config = dict(
    d_model=384,
    d_shared_expert=0,
    moe_layers=[0, 2, 4, 6],
    routed_scale=4.0,
    norm_eps=1e-07,
    lr=0.000839,
    batch_tokens=[32768, 65536, 98304],
    dataset='wikipedia_en',
)
Below are experts of layer 4 (counted from 0) of a mixture-of-experts language model. Rows are named router (the router's row for the expert), up (a neuron's input weights, with its number) and show model dimensions 288-383. Each number is 128 + 24 x the weight over its row's rms, rounded and kept within 0 to 255. Numbers have three digits each.
After each expert's rows: a language model's description of what the expert responds to; "gets" lists some tokens that make up at least twice as much of what it gets as of all text. This comes from a sample of Wikipedia text that the model never trained on. Tokens count by the router's weight.

# expert 49
router:140089098147142148167170125136126095134064090125129092140141122158130135119147146141192138086159130136107073161093132117130146140105123161145095131128121112146122151120147118114095111113137131157111137135125127122122121111143117105129146139140128143148162188119142127110127144134127127156
up0:100158167076141133109128074098125120096157130165138108099130138132159091131153128092132152135143127132130137080157150150124140140122122127127122158111128144115168146127150167154106096149126150123121134089169134137143153107145128143131093134165134139121136165092109140107141164153106113118
up1:137077131166182150144145105133091114113062092120103123108153117147138154118112142088126158095114168118094145085134089134105133126127129129137118126149134111104095127103102189139118156137099143150154105157121146103084111102152156087145095114108132119108150109115096122101090111177109096145
up2:145106081099137097153115150130142106138125155100119098134163111113150129120109104138119138129092170108133122100109105127117107151114106109097113119134124121151157146108122098122133097116133100143129150103159087132132133152121109123089092171136133091120138106090134134090125103127107127162
up3:168090094148128158172170137106117100172150136139074174123162127064138140131088094106137157083112129124120098131158087114115134127140141168131101120155106138142170161106145079140125140159128117122114173143138104105113118134176124117121123148138145137184122140139135183127108122073095132113
up4:135155156126129124146125111145076100095132109167129143108115108164125109127089120131131130123148166124113123141152116127120142089153117195120166191118143159091091124114111151088121089149136147144135095137130131111103128104104136164132130153118102104108130149137145134141104112113150112097
up5:159135108142111132108137127116128153176105118138119113141118141094131146129157096165178135174136061129158100186111141103129089142156104136093084132124106106147107125117100099127125166154127111100122104128123099087108127128142142124107137128125156150124129107155111128158101183137116121090
up6:105133153132125126138106136150109138067130146085151145147092090145109095108197135143139103119113107105117077113170126148142101116135105145135117118119144138118093156129122140115132127167150103135153122095114107118156150126114132140130122124128137071110123138113150089130129115120124148109
up7:103174143151105144128123143117078130140095146114142136117130099131155107123119132151156122103138130109138147140144124088116115147141132147109145134091165142141101146157132156112160185132116136146171109116151115114134111146118130132122095093106129165122136145115160111151139158105101103126
up8:066115132092133137136145138176120157130102101112130157131159106141136100114146100140122160098172131101133120114149095153098103146159117133145114144118117147085098122091107141115130109119139097162146184109111121176113142080116096125121151121119121072139104098108130129126109158111135122166
Fragments inside LaTeX math, SMILES strings and odd spellings, such as \nabla, \frac{y, [C@H], and Blue Öyster.
gets: "h", " | ", " or", "t", " and", "s"

# expert 52
router:114091132132134115171159114138114115149082111155129132137151144168166074123162094121136123108136092093137132155104094099111099118123086165173111153164132082095132148145149146123103115151084118136133122135187087124087100124168157105130121084118118118141110167116138142125104168112140122144
up0:108138108143140138151168155118153146110088150112148142177141159128108107129141147113158081164093138126119121120155088131133158130114110113098170110113130138127141150149090146155092114124108108164111154153161132134119113146133133147102145101132122139108121108147131081138159173105116103075
up1:108135127085130123118140122144157138158123149129163136107125131101167086124131150138144137126150115149142113158131192144092116115132105139144109167146103134115138122127167108138116117121091156069158142124146149107087131164135183110079134126139137173165145145118151097130148101164109100125
up2:134133117160111084135136102048106135131136068151087142156148119122160096109144136122167082142082142113129106123124083137158107147154105097127162115146124168141106115132078165151144133104129154145088150140132126100142115093121096136122090129116138127132145105161129131142161108109130077099
up3:117141123179130133151118117147170146060121110109167175170164147131130136107108153130146073125116117172136121153119133130167094124127105114112129122123115182149136139108140133142113101097110129101152169122156132113116102117162135134076134124171146167112118127106118118103082136157140116113
up4:125170097154117111160154131140169110125102138131172092067162178129134151143103153113138141128111142149145129098118105124103126140114153162123108132087161119148135168066142110109142163112127107132108101134099131137131083164179121104134147168145120122091126116149136133150112160142141129110
up5:117135150093119175163144146123153110121153167159126153116131118137143140159135158157143140140138140142132167169167113170082113144116115121104099160145099106139115128075113125114102098134114164113131140155108159114112195150158122121130086161115162146155143127123097110125130111089120147133
up6:120121112147131119130124155076106124114132107076140112157114173168125116125128106108132124134125151167099097076150144149138136127164119143131130148179112118080139154120131135137090165140080108127137123136135120142098155139155157155125110153096085112136132144175113132110121152149109143105
up7:110106128116136109140142136128129139130127152131138131122147080157152092151132187129140112132124171137128156123141122134109150126133121103106136132109111168135095121168109146134116138099109145155110116114159080171105164115146133122101138137140076134162165115143138118146151110087135156102
up8:109149131133094119209145104150078109088122127137101154158162127148118126104131143111152116120103098125081118123117144140123133117097129143172141177116127127092101114151071101161140122141139115073126130134128126120055165110126077146120122157097112112070147066136140133123159131082135106156
Commas, "and", pipes and line-start hyphens separating items in bulleted lists and tables of names or places.
gets: ",", " |", " and", "-", "|", ", and"

# expert 33
router:106122129149135103178143121144096138129091133148121144133119132144186090131127122133160095120128131108087135129091113111126099135114101137148118153168089109085145129102141150092142134134103129143139140124148105154095091087165164077160078099117124130162121186070136133155135147109145096116
up0:160130156143074160129132108142188113110110075148113136089140107109118140136142159149158133106145104118105146173123138135141139127130127113138088128109147143157137096138143094122144120106095119139126148128098131118109113136117150143119128150130124172114131104116143101114126105110087142117
up1:160104122149109082159105139086123115157131136150135114114136137099115095115105131095136126145155122182113122095109096101136111125127101161099143120089090149119148147110133127175145150090131111132112108157158126153123099148167093164105075121130098103134101136105121091172128134135143095129
up2:166128092141102100121135130128167134124117093136095138117181170176120090129181080138132147120123084127138167153113100140173167124081116129139140160141122152130123114131086185136074145141132063140138123096138123122144136130107190096161154173113069116087121120106121130156159140150153144180
up3:130129129169104172142138114147094101143110125078139109182111121125155146129141125178132101089160134124104111113084169170108141137133098152130127147149149115079123199161138142126135085111125154140100170138125111113112110097153139111124158118137177144177161081153128149143126129169153127122
up4:123117118088099088136115137093173154133114126181146124090162127157122088096140135129141137132154122116128124158111130139138070152126134149135126111122123149130128131104109140146134159152114163108102129092125154110102165096146094105130127141140083131099105145117142120104083153142081164133
up5:086114132106129094142124093115131126114108131153128161118142104130122128111112115119148160138076092093105148154101152150144157112146138156169152164119092100104144120097162113142119115119148098136152091132156122187105134113107063088134155141107119146110151134100141110125079116137140115108
up6:125103127115159164095116137157104176176126172104151100129148109134139110140158114144126125117091110112151151123126160169093164145161053139108100098135112098107119163121103135096120108161146163145119142176154114110078111125127134116149149119149131119145155154120109149115119163101133098114
up7:159122105134125083121140116106139162123109127149113141136174144130132115096162115130141134132142120102178136133129069128179140136121117162148125125135159146095134129118120146138116155047126151161115154132147131111144118130131084148148130153121073104154152158141145130127123139142143103149
up8:112103104140123121131120154090186144134118134100155127107149186129129127151149115132130109083144131093085105120119164108083138111112165139100126145114104108141102117151129127135100136161155097078141157159114096115131134077151130065147135108126114115172104073121140153102147124101188125111
Capital J, K, M starting names after pipes or colons in sports rosters and club histories, e.g. Jiskra, Jastrzębie, Jorge; also at the, University of.
gets: ")", " at the", " at", " |", " J", " | J"

# expert 12
router:122149134159163087183147123147096113152083144153171122172134146155125084126122125148178115073143126111121121107125118129109083131145098177135108136153166090125134131081131110139105131120127144178157124100172124121120126131146158096131093076098130135134132140124116125132086151112141103145
up0:136133135108086129104157078124157132082093152146110131062125135135145154155122092097129117109047127111097133125093138170124148134114161142150141122110114097134099169120124126113108102086117095085125174173146098160135156146133145087128128127170101106143142106118144090130107134154103130115
up1:125102150138138111139150124102146144103118104131127098109115127084089140087095119150164131089146097127162177136168084140119130101162120096082103121133115140121081182149145167160120090096102098108109146154107136123120154113140098133125147131113167165103108140116134124158169139149142082132
up2:183148144133145112129136143104127141146118080115109169146144147093123101110140126174129171107108135148129142097138144086143141126080110125153122144154131089099127129116163134133147117168107114103088132131133153129084136127132139140165081146146092122103151114103142118135133114172142151151
up3:118123145098122119117109059112106090110086112155113081082136138173154136099113106138137146118095104112129146141075064104147127164119117170138128092120102107136106147142153162110162110157128131114082141127140134114134088097162128124124140095129166124142142152092140127161114150151097084164
up4:135117110119150127138165164111138143118134121122137132140120183116147107150117131112128130132170114143137104130124129140121084092146149104129124150113087129111156180137108113117093087162111102134076092083123147141156106149127114126125141161105145148113084183104129112127140139083137109137
up5:162102109063092113130134145104152115146142117142128150087147152141127128076123137146125164116170118140120116127080127116082114146118159124149092119164121114148137147112152138119128121117104115124106112115096092171098151142105081124157120142174154119140147097152124149165142118140148133108
up6:137096118099150129097173131111088111111111136105128145150161107142128108142138155124128123096145143117146090158153133128142121113127113195114163151125125160126158131148057178125106073159144162109106133131104139154129121167166129126135130122093130143132109137122102123137141161105122163122
up7:108111115132101101101133147078121073127106112170093125108144050129127119111116147150163135121116134126162126091147113130122125080161102120133115168108129119106119153118135148124169145110152142136167150113071112119111137089109129157144157121154183155125143136124144104127117122095135172114
up8:097135141104133134132152147134132141140092155102112121136165075126104109048122107132161132130129079122175175112140160126126150140134128162117108126148104139109083126131165133143151126122087108107131106143126119137137140161117149104123116185138118120122102116151127144143129087138119087109
Hyphens starting infobox list lines, dashes in match scores like 5-1, plus slashes, equals signs and table pipes.
gets: "-", " (", "\n", " =", "|", "/"

# expert 18
router:134085101132128096151156123107126114135113126164138142157147147132152105106128107144152132116128102134118137136102088099114133122121076172155091137136139075086145168088134174111107112110108116143094125136149096148113105083161127082125121124121110134124158141116145100143102155158135125139
up0:116148144124121117125107120132103124114126152103099096121097120148117125172128133142120131135134170128166124184100162111111128130138104140081130130114137121118133148120181130092145150119128110148138120152177081108139147099109115116103097122160142132155093131141102147103121185090110131150
up1:131136097132142128153142104138133108135140143100144094117138112095101128096109128135124104111124132110143125113138140127118095163152146117125139147071161149120129147113146126123158103100119140157150125134138134095102169178158089104120137117107121094116136085139132125177139113117109100091
up2:095207128138113160137172209175136119159110162137122109147141096125152126094114132141138106118122103117158137088098128161133111121145157122153162127153146134125131119084130150137143101133088086134137156165154157126141126108119111089129154121133111123118132115138138150077152131144110107131
up3:156147108116147113129137122130103125153101112107111142146127088142140128124144106118153164136128104140105111164150143115136126170156143168137131109135125120113138101164164093134147111115126133161156113119127121111159131110088137132122122128078156141121119087138131140135098174081094117130
up4:122116128168118103133138128121146121109099119152119086135093150117137108131134095079129115119110096162112136136085091161164155123130134144160109126115117110117088087144132157132194111097146143097103086116136121174072081130138133102111078139079167118141116129141166084125118110132096131131
up5:148138116175141126146112148117125143090100113142090111135118105100129151100154118164133106133125132118145129112106134127127147130140150121155130123111138140080105107080107116135149161113119121106129140151127155135147100116142167129133120112131130141125096129117120112114108121144105103182
up6:123106137117103131121126098157118106131155145085086181137155126133130083131133121133134163116134098147143112154131142175096114125194119139106128151126147106178148148060092108089145127113128124173145132157164103156113082172117151116141123130112167177100128114108161138151106113143126091177
up7:136103132109096109133136156119147160167102137136156128164167157098128104126129119141124120090087145153089116117127174134095120118059109126131186094103120134099156127149124131097101096091125165107125139126123146113111130093103126137064174123110123136151156150139146114111161146139120118165
up8:144128162119099136152182137156126118180122127182153088127113128119171129105119100117148120111142121137093175169115056108120098086125117102119116115105129117157122083112096136142130138127154168117148144122117097136123143139144156124130147141118154097113116126158124111117130108171081111136
Prepositions and particles in running prose, such as in, by, for, on, under, including idioms like due in part and handing out.
gets: " in", " by", " for", " of", " in the", " on"

# expert 32
router:125095075142144121144166122150117111156082132136118104149146138148144101106159070125147136124140078140087116160098078137130118130130119125150076127139117098089178152092125136127113107138097117136108125142156109145133110106171156090125112133120114125150137174102159117100116140113106095136
up0:115134114108141130190129127120169173098123114138119153121068148222108095118170136108143142142096149141138153068140106143112137115137183115129134125106110121140088144118126187167130127137149143130166083129136126108134139155138160098115094099157092166115126123145090158100121124130150118145
up1:098136125110107111153118129114110166132137144126191149122127130104105105128115135149140144139122158135132175096133143131117082165088123120106165091109125146139118114105143151086183115147106092172180133103124139113154153118170118091154178091188106124109152155132107100127144131104152125190
up2:091156154146099109151156159143092142166109123168123118110106109155067125103126167147130127110115129147131094077100111103101148142144156126129128128111128107115121137106154149141070137124121048136145168108119132069130150126160117145101127150134136181157123155109145142109130155119113154119
up3:084111100126156095140139140127106092127102132136120126105141138116107153118101121132139129119133138079107127096151127133143131158123114138133159127128137141106071168158158129163153118150101116093113139097138146159084133126155094119127129109095095155115153118133115094089116111125118122119
up4:162134143105095142169121128095091158153118152108128150074129074161075151104174119139156116125140162114143127118168154089092155114129141156169175108147139127109103118131125100135178081119130098171135140131102123121144148141091137105139120122152124118134123158128150136107170143130095133121
up5:148149112126124171141122129113140165133099114114122153109110135096153121118157105155127138138131121134114134139108163130127097148118167154124141134151118120123090110151126113133129119132103154139152130129131118151119125119128102127122133069151159117134092100143139149153070145079108115042
up6:135154117132124104163146151105124160098115123120119135077114119090116137133129154139137166114127148128160163152172085100112133116124129180100170122138140151149157106154128082116113091159135171159147133076138148105151119089137107122099110141113090102117075099169098129133115120102129093105
up7:082124107080096119128131145075104152142137072163109136093144107128135101109086170136125162133143093145159132160148142104085091167166128113163127150091116095137129153127100126122118170106117145119112115138110099110123158161101132114133145147148104141095145175139149160142115109117120117131
up8:093130150166099148127126122133160081096111160115141120125150127106109125106129170111142140116150126121108117131104173125081118081155118127116129164140146116138160152106134121112100123143128151111158126152141177132116111140150076144122163113159101107127129145135110148116117127103104123099
Articles, as, than, so, no, possessive 's and pronouns, often near quoted speech or reviews, such as as the, its first.
gets: " the", " as", "'s", " a", " as the", " as a"

# expert 46
router:089093089155105130139174107132116111122082121152130149157153123126140079125133117141125136094135116128132136140127119114110085131125091153149084126121144105102154148102156139125121125117062109151126128145145114146089091111167163104168077153115135140136143162097160139143108152127105130147
up0:133180115146102128134131160085164133190112132139126152143098136135180106116145157098161150097102150103132150131121142210110134139110125116097137149124137099118130155107106156115103155075129130132169119137150102090108136096160130109100129133129138107110133098115136098145109169136119136121
up1:092127128146128121148113108129098147172088119200167103089098129155159124111124122132131152124147155146113119135122097091110121129108109113121183141123126147124099147160117141151128121124144162113136129093113105100110083133137094103135129110102111128138088153162134106102098138099149099115
up2:103113143104132143139151133107126121103113101075147162106150146107169129164103160155137136138151113143104149103125137146090189132129130139112140146074136089085112169111117139118111106152109159136086133151158109189152119140115182149111102122134142122104162146114146154175115157115137111156
up3:099190123122082112103140124122111138127169112133160139054133139092117118097095159113127132138120118103143141151136125166080117117126120140149120104133111135151153133126107181116133106118100135124127111120165101088149102155105120144127141146159169114107123139181112120113096122186144116110
up4:139152102172110130120141121099139134111127095163192150158123149129099124116119160130134109143130126123142121151109141152079162170111158174140140103148149115104153173112128120153109129131104148126128103150108126075117120132134098092154155109165149110140108127131144153169111142068136104125
up5:116135067166134134113130105115118101172135124122090142165116184129157129097161098141149092133116122129068135180084140135146173101147126110157131131123094140078131112139127133109127080157130169127098094123107086152098105139131111091129158121149109141134133119142115119104119085105153111138
up6:088134077133128085125119117153134126131099136151110111168123098109130091126101114140141128108113140146147115160116104148150119135146146112125138164154132136066096140125089137111125104152145134158079083118160105187126097134151119107132149147075183113146144145128128148152097150122163091116
up7:149142102149091160106096096125127134140148118102131082120168107159148121103146123120135127141148122133117118154118093140140174165121127100090179125136114082158108143111114127102166101107124144148148129133145058144114150091112179144129160127184152116130123097110169126117088138150170136119
up8:123134123150113153123164121139198116158134124162113130101108140108131130116078114093145125114137146137142116144113156108167145090116115108140109112157161157127106112153145120152144100085148119151180101148155133114095129144155103138118101170193158143118137082139124106128130123139116113106
Subject pronouns, auxiliaries and connectives in running prose, such as it, was, is, are, which, also.
gets: " was", " is", " and", " it", " are", " that"

# expert 9
router:145112141148120125175180140124123113111083136147128132144145152105150100110119129133144096090130129119123160132121123107102117131110099180122136147128146118080155176090133125155138109137078129162154148146134102125082105147132130115148133141135133143177160150127162139123106170126109108129
up0:122139120112116069132132111137115103136133112113166146101120127141130151147128102149152117153126172159172151086105122163124148099111118119132100156115103116111132113152128153133169147102086131089149057154162084129112117131156170134136113104091139154150140119140135128114126118106107149117
up1:141166128160139119210126107134116153128150123159089125132141099157138097127152146170144159162165135139115125122146179133174131091146118124109079180074132090151143135139139134125087136127129127148097126117137143142097157123126151107118133117166130114137100136051119121119146136079138139112
up2:157165134090097097159132131099104139142075093158149123149129100136166099136133133132138144162162099120175128128108097134178141114210134116124109098155127127149096127167169160087120117085123135131134154109188138149107142110129136135139087144111144161105135154079133118151156098140138114133
up3:155124111143122091109117091126132147130116128139155125158152163164091115109122150122139135133105157136140109087129081154128132105170140130142102129113141121120145151181122149128109110092116092142126123133147098121123117128142127128149145177123112147099116148122130101144095111157169140139
up4:129090095101113121097143129129040154123096173148177188126117069158081102098115119138147173117159110144111114144140138110120121134155112098135156145097146143114110155101111137126114132098131138081097103119146159168143130103135109114109103143102160096104134121129092121109144117120098117157
up5:160104140133103120137138159112123119099128110135143142120117138155113137093113162133134120126081084181131081157156136122121153163109146150109117149110116138102081187128152162108134103134130141112123093113109140118147133129137158109090120115150109110098118117145114116146130146150115131180
up6:100141105106159097168137115126134137139144119107146145109143175178126087099153123113155143104145121149135144093091118083130125133143134129132139157146130127107110089136118119109118153151103133111122137119148119119126152105152173069132147111124133113139112113062090115172128115127097086098
up7:125132101101139156113168139092139084153114100174107079120155104131114096103096158120148106108084144118133111127115134133132125144148093136125149175125075115148073109107078135126147143161093085127160138132118089155163130125144164164123146154148093134132111157126102140122140113141117103143
up8:086181120151127110098118104127146116145118152140163166152160073139127158103156126136114086155138130124176133147161103152114128151172103136168107110097131148117119124098133102142155152127090122130122097107123146111055087123133157118161113153131154125166135094095118099110109160156135106155
The word to (randomized to, moved to), plus numbers after road designations like US, I-, County Road, Street, Platform.
gets: " ", " to", " from", "ed to", " Street", " to the"

# expert 41
router:111098117149142121150188145144137156169098136168146147143127156151142110102146093130160117089148061135105138135101110090113079136137131127120105150146109111073112157103119119124117114138067101117132127119153085122138093078159141078127117094097098132147127139113160142129074157124112074130
up0:134157117144128117133099100111135117177140107118133169143154113144104115108104121154127137136140118104114163120135174109112182141090095112120159146155150118176141125145219163124137174160081122153084111102119169157136146142100162091176174133146135105134098122092126082109154137076098113141
up1:119141113119088082175113076117145103111099093141169117140178080147117135111086140142138121125139166138137126088146087133120140109169121129090141156112139159107145162159113149105131136090166120089072135162099139105132151131156107109109147111116111146134131174056120139110137133134156148111
up2:132117114080096148133105100102107103124137144091150138169161127153155114114148111151147115087152126120148148119146138156093162090140161147094136139150143129155126104177132116089128101185114164124118095122088101161080147115127168137123098119175145128108138167081119102182108104174104161101
up3:136113127112111145146102146100122122082130113133148150156115059131108114139116126131136130140143144105138114103150115134130122196114094133157125114140148156154141136094122126079153151109117127151119153142141177077141106089120173100131087104118143109114109118109136114134128179116114133153
up4:102087091139135116138114140120159119159095124110087070113140109160111134114154118134134154126121151104123157085150154171150143154129114195135118098144104130128089112116139121177121147109094143145137115126156135148143162135113120105127136178097145128134138124081123123078121098124135130126
up5:134158121146140125137136128121177156121117090135117112163189149110115135066128171135136161146077133137113117162130106142109123129153078139140154120147144143162169154069114142117078116180126115146130139182096157115161151153111125162192116133201085146084134167145147093108112083152147098174
up6:075103114124144127162119103071119146112118124108150134142153088142127106177116116134131137116116137133148127134152149136138100110121163116132114134120145142100156132148139167147114127134132164140144085125121163116114115123210132130147144099132147137131164144125136114171156117096121114118
up7:083114132131114110123151135131138143086118085148136131129111127132113127149080082106130149078118134116114129119103138124117144121107143149116155169158182123154124132132113121104134131082104117117119086131169143159127081088163157138133136099107130152139147086153134147152151122134085076123
up8:141140143122157071149136125145114119096123127098162152082148115148104122151082179144147100138129143165144126110128101124100157117120107146111154168136158074165137138101156131086142120124134088127150146140182139161090119109123147089114149108122095092159156148102121131102127197180135155157
Possessive pronouns like his, her, their and adjective endings before a family or role noun, e.g. middle-class family, teenage daughter.
gets: "'s", " his", " her", " a", " their", " of his"

# expert 15
router:107145066141125107157160141134147124170091159150131121147111106123176104091096113119183117084132141127139104131115141122113119146108055162163121108142132134103164165103154120069137163142094148146123114160163136118082130126158158122160104120137127122146140137102132163134131142108147110136
up0:117129137132132143151147108117143135159109159169191141102136103136160132142111157125142158150114126126102141096088123102144101108141152112130130146129114115113133137076150139095151120133100075082104142129137117130127128078115112113145150171136078126140116115116102117117132150116124059190
up1:123097095174148135110165151131157130148109125115152154119134200165107132132124134136160138134114124100160146133100106152136151148154071129144157118096113147106133106117122092166118071153085141094135093108138132159113157114105136135127160122133111116117147120112124147162076138090118080100
up2:120147131151143083137126137132101122122144114176159140151091133117175120120126118135133166111154133112131086159155104136128127150145128147100144132163108090092140124123158148092119097096116163171142104151113109109116110142140157118154092126152080159150123136054139133130148125183127151110
up3:132133112164154094163150137138134170151143102133130140182140141064116144084122100143184151121142132163106115119143133093113084098124126137121081118118133165156135151128118139118100132118110108106140189054148120121192148163118130119112101103128169140117143125103119132093109128123137138129
up4:125140138126135097145126142129104178141149121115122126142107094115101122174123112119149162131146134146108086117151110143172072153095099137127130133171148070135120128117131112111173168144119095095121153117161122097164132093125134152121104081146148137127092138145156191091130155141123139107
up5:149135124174117098117204107160139150138134114084162155081133134159122136162149131131152158145145128168110088119150101157145094196126087134143145108165125134078116123119161089151146100132105099155177096110145162128135145121101145106131126124180128104156146125120089133129098158142057153108
up6:119094099134134125113147117137158111127087182123176110104172162113097097132150144143166171094104119163076107139115147134136120115113157124121145100124138146105131120149141164136133096146073129135129129109154137118173116091138135151110130158099118150154119111064107118169130121090134085088
up7:128126104146121091130150128118153063144116097099136116088141124179150118091121154107142172111072116100101120135110094108119123135135151155101166119116126146105070132099110161119110111132117120092097123137131110141147165112146115130170094187145133090164146128093128119092149122122088089146
up8:152122163146091149147187116118125160113120080142145124143144114096112105152140148141137139157143117118137128143116084145149069150102121164135132129167177130133135133177135074088097117110105114117148137140142126128146146168140098129067134104125153132122122175131112125153136148096126124132
Infobox labels like Coordinates:, Born:, Length:, plus degree/minute marks, decimal points and separators in stats tables.
gets: ".", " | ", ":", "′", "°", "- Coordinates: "

# expert 24
router:137138136134151122183151151162108163144104135157131128164125124162171094118146103108206099080140123090116138128117163151117114149121099132136139158140120110122155137096125137095119122131128120156140128129133107147108119142162122107137079116118132155177127118099127163139094136065132112124
up0:136173114115127142147119145144129138173127126096164139046110133129146120145118130116099150101111112114125129149129141110130111159097120127123132136138115143164137119179172130107131085090124143161150093151132125081124150098124135107149082102112121095124100102157128175125142159097112150150
up1:140115089150141095090137120116123176153128152169164141108076143121156120129132131171151122101089107163120150144124108116134168126073121144093137111151143147170162144152155142136125097102121094160155160110150125136105150151121112095160098118167149126089139130108112129149130142108164161109
up2:103125154087175153156145077110139155143095146098168115097113131104181106127115166125134150134126145125145147105106114096117132131134148130153138128127142138088088141140152162124117153067126142122162094112153127170113137139177136096127141138129125160098129120105108101115126095146075151142
up3:114117111131156102106145167140099122118118150134086140113120104126107117098136146129115160185134158105118129135102099098123142140138156116138095170113096133157167157121187159108122140104104097136123175139137115135118132129137145129106148098175118115130172138109161138115147162122112131151
up4:141093183090094139126139090163119136147135108182145147060183101149172072150138147122123149163141119077127129145107127130128138130093094119138070145153110143133162074115114138121107154151135146136126148116135125165072126138140125134145153130126159110096149109130144135130124118154094176139
up5:099120106088153210158093154117131092090101105137127131110127128137139094124140144125152103145144134113115184120090111072093142050095129113131086133113161170122143125148146158095156133142119130136111156101141146108130121117142137156152091102112079131106178132114125090138138166141173112120
up6:092090119123148112092122155123131130171129129110147169141100149120163135140126076075138189185136113172148104151153119127127148106089093117114124073126121086102142123152138121112126117121135127112154117126126137087147149176164161113096132122136166162128136145115127125132171149121093111111
up7:112140134118150166113137100149109143130149124124136146138088156116160109128148127146139124125146088089094107139111114126113139131119074180107133155163132066167119116118108103140117140144112109132146134095160143075142134150118125133131085109151162148135116138093127122139169117112112091109
up8:166136139110129173164130120084106145096120115143119128148154116158120055123104145161131126173122126143128135133126136130101165137114109127113135142114166124152159139094113129100085155138121153090124129137119129127102122116139148132111101132112119125090120154089131133136129131078177093128
Line breaks ending a field in infobox-style lists, before the next entry such as Born, Language, Running time or Religion.
gets: "\n", "\n\n", " C", "- C", " c", " of the"

# expert 13
router:096095090147119128137184138155117134145100119137141134142144126146146112126124121122153125114126099130100117145131126115135131147150073160174120162126106091115155150077135115134147151105141114150156133110123099139112095103159142115156099134096119142159108136093139145132097131072128068165
up0:128091165143128144103112117155129125094117037122151151155088140073122113098119121089138131120113143125176097165128115140106140100123067149140114133162129113095139102213129135171115119164129106153144139158128099116122136131123129157123144123116187149108149125119134146110119130130124098139
up1:115114115126104134146122150129136142135126149183117120091136132162138144118117125112136098130144132117177126140145073155106115146117129167148087147096133102097123094114073126124102168142131141144123134166148142135088091140146140077142128128165145154114103125149180108146152122106161178118
up2:123128103174138123127130139108148199103119143125137077104135155116156089112100148129162163054131130147160106128137143155153101127179172149087143105153129148135119165138119093144123117100128151152104164114129153112073145142135098139163122125116117135136119140156128131103104137107160124115
up3:094140124139130133135137112149105122130092122178162100142137148118135083093146099191128150169149145109155073167140118144151137118156114124153121180139123163095122125100156165114126111099121138135137119145148143137117126135163155140140130161139150104084147152137146137116163102161104134117
up4:126151152117136139128129126145141154160110116178109156113089123144158099123112184163157187134146150136156122113142117101090120172111137111148141108102099116121119149104140108119157093179126132133076151161142144097135142138133120129158137144134105102150111154135144152147098117136160179129
up5:112128092163140118112135115097129155143126110105063101100154157111110095098124116125121099104120143108154151145150099089147164130114122133171165122136131077078133142155106152134105138109121104125133099106134121127126135098114134143142143103182142118125126131116134122133111155153123089126
up6:107111140079111104144143129116144113143094093190162102155136134150122120099091193153152156096157101135146127132142108136118126147097166156096119176095147124109098172092122122137121173069111121166118100138094170106117151119141095115128143077148109128118109151141149092149094191113153130142
up7:126110123144128124146152087151144144120132144152112200133109166117112124138140120151139121109119086108123114144117125118136129097156147109155086129092141139163135185126085159152107156111115129138136152139125135112129137158164120114122108147160138138143125120098140131150126135102094083119
up8:125128110164141103123105124125130130096109149072107191072118159137115099156131116094144144134156093135133148111116105112151114127140145167140123129098142099123106161151120154120119077174121114110133085131185100125115157096140111111115156132157117128174148133149146121092155145079081165141
Line breaks after headings or infobox titles, plus copular verbs is, are, was, were after a sentence subject.
gets: "\n", "\n\n", "0", " is", " are", " was"

# expert 39
router:120091107117125124187175100133104120135080115148096120140094114134164115094150099148162133112112111132140110125100099130090115126169100139122111159137129084116145196117128141137112119119084113141119142114138112128089160115139141106117097135133125119165114118110150137117147193114124117107
up0:129118144140092105078144132127120144094150104075112155118181129128187101127152113143127113142116137076110137126084112101151147117126101149146115145115145132115141122116151066122128145129111135170103153127146133124140117175135077143178086100120174149098173125138122128096110136123132140136
up1:124122128147107107132120091118173147108131141096147117124153089137152080106155136112137129104128148098091118146105173124128175118147090091081151158095139145113108159112135094102126164103098154122137149117135114178090138141160134132123136089142131150120198150129110084151127105120080093124
up2:106171149118127119171130105145184108111119110129149106123151148203121090102114145160138153138162129123144183155118092151143139111160156112120097145175135149159132113125137140125106106078112111128143107138116074148138137133146133071104090147119137143097118146125124129110142104104142069093
up3:104077104174075104095154125135129106134106078175120123109101115134126105117146120149139157135110131129110110104100142174079124130125133143125122137118121111071172173153133076116099103168149131163140128101150113147155106091141123126156124127117070108106098130130119127130141171115153120190
up4:125109105146154109132146062135109172126132133104156144130120108127143089086118117113114126086138101125132130127122122100137122157137136115085110114120116129137161157141169115118102121113107159098162118169120107140096136136156149107096100106124121130120108130139098157135147149111105105181
up5:177146101082142142147162120130091155108140113133170162150133160086150085117123112152125106088143150142167126116112116097120127116088087141093068198121135103149108091119128120154138118108133095127133140133128152152130124143146138091132098123113157142113096133128105117110123114092121101139
up6:159155129153152105099116110125100124164090119156110132130130159155128107161126115132148120160159141170122119132191134158119121145127113147122150112120110114103091164125139201127114116164121140137157113158135108121141167093115141109179115171073138116128091097120155073135172131137117116120
up7:119126132114093144110153133190145127158114118085133091139106151117127115115123136119129113109127148143135108151111096088122114163114068129120138155158100127112109154154119129126137075142118158178125144128123125096143115060144140129147146120104166102120120118122144125147149127152137108181
up8:170145112103127100153133143109147120108091108161140165125124150104127147123139126117149120133169097090170166111152147160124128104123106144125113130142180095149122172096194144097118130120098131188165103167153114135153115142116138153145117161122130140118162159116115163140108118132113122145
Given names and initials in people's names, e.g. John, William, J., R., B. in Lyndon B. Johnson, often in credits and lists.
gets: ".", " John", " A.", " J.", "\"", " William"